From a checkpoint of a small mixture-of-experts model trained on Wikipedia.
Experts: a softmax router, a shared expert of 64 neurons.
Below are experts of layer 2 (counted from 0) of a mixture-of-experts language model. Rows are named router (the router's row for the expert) and show model dimensions 32-63. Each number is 500 + 25 x the weight over its row's rms, rounded and kept within 0 to 999. Numbers have three digits each.
After each expert's rows: a language model's description of what the expert responds to; "raises" lists some tokens whose logits its average output raises strongly, later layers aside. This comes from a sample of Wikipedia text that the model never trained on.

# expert 25
router:511540465474472454519487482460498445469477493478514516534505471514535510535498457487490514513532
Forms of be, have and modal verbs right after a subject pronoun or noun, such as it had, family was, would have.
raises: "active", "History", "details", "ire"

# expert 33
router:479505467530537472469497495542502531530501499527467542461492527475489516518536517499487506529525
First tokens of table cells and infobox fields, such as Genus, Episode, Spouse, and digits, plus braces and brackets inside LaTeX fractions.
raises: "Bank ", "ž", "osa ", "Bank"

# expert 5
router:490465456525526496464529478533518520478494539478494517517457534462492469496531520528530459522478
Capitalized nouns in names of offices, institutions, wars and awards, often before "of", such as President, University, War, Medal.
raises: "him ", "ums", "iddle"

# expert 34
router:520481479469476476474497500474509500502516464537469487518513531501494532493532500473500540520524
Newline tokens ending headings, labels or list items, just before tables, bullet lists or track listings, e.g. after Side one or Review scores.
raises: "- ", "The ", "They ", "===", "These "

# expert 13
router:466486500517485507521512468516512519484481520476462524502481478478507499490470472440489510506555
Particles and short words in non-English names and titles, such as de, la, van, der, e, y, von, often inside tables and lists.
raises: "ral", "al", "ern"

# expert 22
router:471474482516514502487500471499481483504448434519493537519467511485487516515453500487480546527520
Prepositions such as of, in, for, from, on after a verb or noun, plus sentence-opening participles like Located or Writing, often in reviews.
raises: "there", "this ", "this", "tri", "some ", "events "

# expert 29
router:482492490512494471442530480523508456545498472539532528528477492485467502501484491477494547522541
Prepositions after a noun or verb, overwhelmingly "for", also to, with, next, among, such as provides classes for, prize for.
raises: "people ", "them ", "him ", "people", "men "

# expert 45
router:492505465480490463465468552483480524489487476482470491518453481480499511493499500478532512545533
Colons in times and URLs like 4:20 and http://, closing parentheses, semicolons, and Markdown table separator rows like |---|---|.
raises: "=", "ous ", "47 ", "ously ", "51 ", "00 "

# expert 2
router:479480460535524468471479477526525505526541499475459508476457509459514493506504496478508484540532
Head nouns and pieces inside proper names of companies, colleges, awards and leagues, often in lists, such as Company, College, Command.
raises: "buried ", "emet", "stit"

# expert 50
router:475482478513564472489506497522497533528518542521483526481517509461494560523513508471513477533537
First token of a table cell after a pipe or separator, such as dashes, blanks, US state or country names, For, ESPN.
raises: "Died", ")\" ", ")==="

# expert 19
router:457526536499490520530512516488517500476503456473508545507514468509541544525504509457504521514482
The words "the", "this", "their" starting a noun phrase after prepositions or at sentence start in running prose, such as around the world.
raises: "long", "new ", "short ", "long "

# expert 31
router:490483477530532502470470475531496521538502513538493551471494510460510532490512513472476526537524
The brace after \end in LaTeX math, plus first pieces of names starting table rows or list entries, such as Northern League, Rol(and).
raises: "====", "use", "production", "Releas"

# expert 60
router:479505455515541470462473465524489516505510500517475503466465474462539522507447479475517533527540
Single letters, digits and currency signs at cell or word starts, mainly win/loss marks like L 98–100 in game logs, plus s, p, $.
raises: "”", "====", "). ", "Area", "\n  ", ")."

# expert 10
router:454533472515529464467476479538473469462489492486486524510516491478542530475517498459515515498527
Opening double quotes before song, album or work titles in tracklists, tables and filmographies, plus title-initial words like She, La, My.
raises: "til", "inter", "and "

# expert 30
router:516446526490524513500488475560528549510474506506469510521528478476495492472514527467517470563503
Inner pieces such as pro, inter, omet, ear inside long words and names, as in Cy-pro-heptadine, kil-omet-ers, Med-iter-ranean, reci-pro-cates.
raises: "Category ", "or ", "ult"

# expert 4
router:501508494497497517469475471492511509475462521536506492520511497464466466533515525560502513486450
Word-final -ed/-ing pieces and whole past-tense verbs of movement or career events in biographies, such as returned, moved, fled, signed, left.
raises: "an ", "one ", "there "

# expert 54
router:469493480509515493464506486497522479505505542498496533490491507514490516485519532477526445525452
Country names and national adjectives, often after "the" or "in", such as United States, Soviet Union, British, Indian, French Open.
raises: "His ", "He ", "his "

# expert 12
router:483496508518502536482512489538524501546506515501473541519447535501539434554510538526511456525515
Word pieces inside compounds and hyphenated words, often right after a hyphen, such as two-party, two-story, co-workers, full-time, film-within-the-film.
raises: "ade", "is ", "it ", "any "